python train.py --n_layer=9 --d_model=256 --n_experts=256 --experts_per_token=8 --d_expert=32 --d_shared_expert=0 --activation="swiglu" --moe_layers=[1, 3, 5, 7] --router_score="softmax" --normalize_top_k=false --routed_scale=7.87 --balance_loss=0.00804 --balance_bias=false --init_std_router=0.0192 --lr_router=0.000293 --n_head=4 --n_kv_head=4 --head_dim=64 --vocab_size=2048 --norm="rmsnorm" --norm_place="out" --norm_eps=1e-05 --positions="rope" --rope_base=10000.0 --rope_fraction=0.5 --qk_norm=true --attn_scale=0.125 --tie_embeddings=false --parallel_block=false --init="uniform" --init_std_qkv=0.0402 --init_std_o=0.00947 --init_std_up=0.0402 --init_std_down=0.00947 --optimizer="muon" --lr=0.00571 --lr_mult_o=4.0 --beta1=0.95 --lr_head=0.00872 --grad_clip=0.5 --warmup_steps=50 --schedule="wsd" --decay_fraction=1.0 --decay_shape="linear" --final_lr_fraction=0.02 --batch_tokens=[32768, 65536, 131072] --seq_len=512 --doc_mask=true --train_tokens=475900000 --steps=7136 --dataset="wikipedia_en"
Below are experts of layer 5 (counted from 0) of a mixture-of-experts language model. Rows are named router (the router's row for the expert) and show model dimensions 0-255. Each number is 500 + 50 x the weight over its row's rms, rounded and kept within 0 to 999. Numbers have three digits each.
After each expert's rows: "raises" lists some tokens whose logits its average output raises strongly, later layers aside; "comes before" lists some tokens at least twice as common just after its tokens as in all text. This comes from a sample of Wikipedia text that the model never trained on. Tokens count by the router's weight.

# expert 129
router:514472531436432547494530577485479450575507507509503515424484493454414443563546561540518532497510552505512557531525478469442519549527445498510495451411584460476462409529451462465523485452426468577536519466512609459515462514544453607610464389463547418483443510506450528513466524470513489410501509496499464546544438441416504492460460540520470460566448520507477405429471455560503459542507539457551501547573593560410429408566529463469585456527478455512543477473512468591529516529524500442513429466487448431502465471499551406521478489544513500530499365531521394480543436442616431502520489419522513573508559483464454504460465452532553537530590654484487518534462534441462429494450404537530530529492507565471478484399387562520476414465534564428491627524593504440556476440505549
raises: " the", " a", " an"
comes before: " the", " a", " an", " his", " well", " \""

# expert 157
router:518529439503474566522495487534413519504361530460507524607433475527494568499461498510498546426490507470524556449443487544554459461608528469488423465522568427485451449563549517517541574436570502537536579444470502491504437525437503427535521443538523449463533495581518417426450543473479555471449531573515390570413527479475553553461413543564482548481471537470573454500484458489568465607550554437556501590391411498491571566505436506486514548460484535498457480483436520459479578579571506563495499476453439474540556510460562580395493536478428521528574538501600563473539500398524539499516445395460524451524472409496393455568544404572555471455486584478512506573572542481502488445550518536565532488506533502564564523464497524406499406552513582455487502514569545470486554519512411
raises: "ship", "st", "int", "ak", "ce", "m"
comes before: "k", " ", "d", "th", "y", " first"

# expert 179
router:491517489475425562487437401570432537521498453565497449453576476473502578477590451511557513489474467510530516504498535565480593534551432517503546518574459433558511475542540507511379546484534488540501445480526596500494488482557523510531512535497417482491542506418494559495528463442453401563494522537538495568546568500436564555547502459476503492531586502482512541430493515564466539527432551592451484456423512496412574514527514498424489531541441570510622558621492517461421493424556432423531479481463472564532558556525456462390590423522564505485461552601529461465592479438464501510482488497473559529557591447398398432493526532591455541560451470543583556465537529479467499486415513403482527506469505481548465541541508531486518478578641517439511426556530527410426616444519522
raises: "ha", "har", "hi", "ci"
comes before: " of", ".", "ide", ",", "ion", " and"

# expert 180
router:471552514560450568507407479454445490460481454406554399506408479478542480543532547486591492494538468408408445450490523429474478524429537399470448529499385532432522545509535485492469569505519564504422508408580509548571548460467503560529456512481529503539530446538516510678491512532575532516537522507645515577489485483424514467467469457493534458446558477453516527537500530557523574497483532557488504548479475387536546475608540466464501492563449544424444463505456576549509587505405470576613466467548487427535459481592463576579488548557537404514533514474441519523472456515397480432547564478429530502528486524534588576529439525483461396487563503428484503513487505431457549518540495503419521497490505587450469533441523431531534529440489503496609441455548516568525442539452559
raises: "\n", "In", "-", "After", "With", "The"
comes before: "\n", "-", "|", "==", "The", "==="

# expert 100
router:557509434460481565450484441530424438435519579427429595603493439410472573491528471509494446450510491377428520432583479500494454540525468384382444493460558507571454510549560507447489460479547548458444491490569443417444445455444478401456568475510426532516526477532468490488559430549584506539423446552469423486468521468576487503540555504471449609517434555459456502547540531548505500563530485498536539413433468493517478528481510553591514412572481546479484420466433471560422468479412448547475452542532455587503567535474546470510461410451428543527473568581515485494536531425568448526535456515492495506570543423446600513545440507497477541418483566572566438488507479480548462553421489475511609479497504520421489549514436533458466460513480448435435487454538540482413509527463416
raises: "ic", "ical", "ia"
comes before: "ic", "s", "ical", "y", " of", "ation"

# expert 86
router:486575453548493475622580474493492489473426527425551527520421455533531497521564544432401453448471439548543566525518514552501552430473472506514482417470457458523467495563453479516458508495531502495498406456441529506493510480552479480454388451525448525550481476559487472465420612486428425508579399513473461503422509475419468465507486469572432479416446533577492548453489465536563548551566457495487514507468483514548542559499461443511460543469510420532542427578403568525544545597495496558529443418503507579594604447526506613461494462488502435541456576463521509562517428455531553458544426399497564452466429472587566423503466500531514429494543498513491420554426422528443561532443492479577576568494404436549577411526605498498494509423478501480597527499525584459468533474543512
raises: "y", "se", "ir"
comes before: " ", " first", " United", " same", " f", " re"

# expert 107
router:520526492531420439433565591506480485442483540433429499585466514516494520514569408458555541462477478466567514508530569401523556544544551543561587468511450588473462524503494601517450514523539512437487516400484494513631406459535476534498523404538536483462448579481518527418423505455568489510475516551510499513495415481462538458516608422469551519395425428507552485548532457499519556509544505522556513453492530433479475532368462455502564517647463511477509458510419550492555491508492543481557457484453438496520475452479558584548458527472486551393520487403397534533428439572471513525494534433559532497468572498517522531526566487450484547570427440418481405592496450391395479524557488530523562576462439507509488423507409543464518464501481430488444437580488516461567457469448479
raises: "ide", "n", "ni", "ent", "na"
comes before: "d", "s", "ent", "ri", "tion", "or"

# expert 83
router:476426536511595569447384567484569505574598637549452532551478438557587476462439527491528523469475538516502524529487558552414463502467588475562595484478532518516462416574427443408515458472529462538494504465533493441526472513577506436518591491518612490431448461582421397452456520529506595610523486491489384488486507436575507462466413484574499549517515535518427461550528455513551568483518612539472433494466474394585525545547567456420498559462469465456536462511498576473513528512475517479451520555573436549415494413519502567504454538531481408429506585531537512460514414431558507532449569487382479399521493517542507467512502558492454520473442415525557498468536535463419505486498542606537480483503521523497473457490475548446494520436463443470533494483526461574447438518502483
raises: "al", " date", " and"
comes before: " of", "al", ",", ".", " and", " in"

# expert 123
router:493523419581585471507556456452541457475465450490545529547473432477468427489496452446420515505475484476428402540518483424405610511464470511449432552489594492469466471383426446536498512492499504468597476447514434571532527427502493507466521452516540539459560546514490519454425534567474508485547458534462401559531546519401514503509582509529514578428389565576569492513504561564505498582551564474468464475467511602584446404479464604530458512455473447518507596452494437508551460538515492466447540442555438434473475426433502494544510586539534544449537477515452541507489393553488489450450549496490468473442533501603512429535510590523522498486526444533424384456549462547538474469552483505472608354557531436476499489498381498575426493524440486479507465530551438568491454537559533
raises: ",", " and", " ("
comes before: ",", "ia", "a", " (", "z", " and"

# expert 113
router:504482487556412478381539489589561465495527549527465473581515586496547489522558418428474470538467478485443612467403502411519503498544563399473599491589449523444436489475422512401486498453476457460483508475471409580532482492465531511584506418550508481459479600442444487435426567512515573568502559492495498488507501502567561456460586461450475433546467487451483431541476496455501488527500524419572462601447517467492557573416441502532581529489518407519478486533494498512548518557576492511445452466446412603513547561607456477513409521492452543531381465531517555487470541531422442550450496453589459466430472545577514554522466494421562486428484459472451506525555507550448419525557517422536409501546564555534412476441521498490448414517427533481504528539501506464444406511529553
raises: "th", "dge", "s", "d", "ck"
comes before: "d", "s", "t", "ck", "x", "vi"

# expert 195
router:507468545420440493485498538465518461506526505451524550558585538515514490467524577491438506420504549386445534351386550571536570480556573471508537417534433456539552508401443505481523490523436429587452513499500495525503449553487513538497507434427453537569599511506498391504434451490496465441525546524493534631423457549462437470538440539536524460476528512475536468504462454555512577472432518487412527536486452497515408470523421433434480547551604451445542478400492438454552520532514531497499431561475551431549526493413437480513497479456531534400589515485420582435522545566489475569535539472394458457545506462453480522462470495477459485478523556387468583546460555516612506441517488588555409488505486450521492485535550479508490473429505455617531512562606473419530558463493493
raises: " or", " and", ","
comes before: "s", ",", " to", "w", "O", "as"

# expert 241
router:560502523563586447425381506422491445533482602433540560372516465553522505460523482495532412557544540570532549520563463512484466490380445560560495512522572443508517431504471473429487467516472463550495451541514528483403509563580473559550483509425531466485504474504440524503561565412540431499471502435557543525505537509517559497438403590569428535518508444568545469495556375542538503581512441507515575558413552490427463518563484496603482469565564446506499447552489493608528470504459550524539514468486471432535515489526510489556523484416493481476496434430460459464449547538569431510545445400524505500544513472390426519521519504502451546516488514515600585442515481463447548374501368440491564492547548452531446510563529515447563460489503579418532469519526423424446537566470460
raises: " the", " their", " this", " what", " his", "ten"
comes before: " the", " a", " his", "ten", "f", " an"

# expert 169
router:562464465463508463486473500439514442542504548559474401488460618499512456516463497562492536518440539538510568577518483504433569590559394541524531461509487505444420513491469408527550484486483457578558529479535490506571423455614443434559512478420540622500487434521486548508443414550482386461466579499417487498446484438463539538439474583516500438567485482421536575493484483534496552483458522478484523413471504484489447498527424460521513593508527471537529490548509449517465506574553509441501496497530562505534437467491427528477452505356523508382562491478479448470585515503523456493439478615468456594532532566421436482523430548478418535435487484474475570441534620478459448495482452534568529465553466495477536481482600557541532531427482490432632536589588574533444564449453566
raises: " become", " live", "ler"
comes before: " be", " the", " ", " a", " re", " have"

# expert 81
router:496536607461469484410518408505590425483482522582569529576534546459452584524514491524447472445554426422472412446493551449496443451491442415477425580496519558538512554431477479424481536448489480450461585489508415565534566399460491581481495480511564471438546496416473537475515586396474534533441482525588532532558574533534479586509503486542470494490472401487489549464524547504485451591532472479475543539546553498564525518570505510399562502523465453470541431401507492494528478549528587484557500440542462554515479551622513527454463529593491542493475582586544511457480460476458558535525472468382478459506519486547429455501566467524528549584450487508471465431532550499471579570511609519568541533494531521379474516376510575547562478464558462499533472558523436464587419542513445
raises: "ver", "tri", "ception", "ce", "tra", "struction"
comes before: "s", "st", "struction", "fer", "c", "d"

# expert 93
router:426570477497407545487547527557484500495502489519489449547438470497517500441455560438554528436427485393489531529534482528538511421577415527540502539473505426522561536495542513442533501495445534526440618486409458518607596507514442562383507466572533511443496576553469409464529561494473502573524454393452574499475470527397487509575497466464497589538560414512561520457495562554496498531577530397487396488444521518495577533479494413515522422448457487504538529497443465518453421547511570444477534456594537497529478506465525476435466504465418479561571500389478563493548491442455520606568447477451424507528520514527412451457457421595501569495485490447464534465509478552584480559587492527507521493617446483433435475384532504526454521452465480465411441479521557558539526454417460
raises: "r", ".", "s", "l", "t", "g"
comes before: "S", "s", "d", "p", "K", "n"

# expert 153
router:409494467571490558474516477533572463426550465531494583540557485592462450606498549429459495466438469508447487425427517554524394616549465449473567476549559509539558517437464485478398433434496514481513413492464470531464503432469467507516558522453509464555579442532406533465573537499580525472451569549475508470521564438518641530464519526507529523577516517498486620514538502550486484438623532558453541451525554579457504453570509501604426500487554467475527409499533479505556456523535467601577543582493492499558492413450518484558498419528423483501565447414397572485575484413418541531510532427496515495534538467552515520452519512420596466425540522517439530459530462491515602540557553579532476490583529514572520498547521485527504429507412506516529560525455479466409455546501499
raises: "s", "mo", "d", "c", "po", "mon"
comes before: "s", "duc", "c", "f", "par", "mo"

# expert 208
router:447500498470575494440515522495549561450497510555494525545449451495476465500431532442544616577464450548453492448453555465410498454512509537373536520523504496535416493536456516570526622484477462374558516419484530473465492517520471519577547460490494548515534450534459496468600589486540535491517510463496443525585550503444469580513556552431514485563492562591532454641530598523568522457538599528543510482563565446488512502479569469543467552557528463511549487430524508488556456444534493459434458558541467484466567537430524490467472566521553469459531548547550550535433415474595564564539544479450458415488505502471373449549596518479595497485459426469479485513461476417549434406501446446506450474491553372510458507430477569410455644473497453573533441531528425475493517448519502
raises: ",", " in", " and", " on"
comes before: ",", " of", ".", " in", " and", " is"

# expert 230
router:500497501492521516430502413516491489495500476527425441358577428458503464443602475460529442526554429452510566489552474600463502563514451475533526518596567508466467493538492486452437477455602428587477584515578478538540538579455523504617557518473394501571515408537471489475417453550458500387513432574464506628422471463468473513480396576499498585483569521456586550527425442433471476506542443517450555473503395464427484550526531479495485458517435526519521590479532586476458486413504551574429510513491532461513570445490530543534494488466523595562509564494509516506577421513447505517518516431440399453485537561523566512476469489425553475514418493491538376416521466485491436465524477530507509537469476434528519443512470380534506565448480466537523517474467405471535426456442523
raises: "\n", " The", " It", " However"
comes before: "\n", " The", " In", " He", " It", "5"

# expert 74
router:519492560466540515474541496468467469493525495444557562547510576520510573419463495463482534481521574457587572535429543482451499494430516546567541553562491474529483542487505458641393461588446574540434508521578628449507471504488439453483476575521447544522464508490524493678498511508507498444513412453600540483607483596528557492479499481495548530543600538544477525521459457558479501507431543451419520438437488528578481596551454582466504484545583526498450482485504466447501490422504552605514550464459446476425562406558489426530448510475441413575530492511517517489463588481576455452533540475460459449463397570571516595457470510497517488581529470525457506440495474467542473458590429429545613549514559452413533562474499519478436418455491518530588538490461549564544476506482519
raises: "-", "–", ","
comes before: " |", ")", ",", ".", "–", "\n"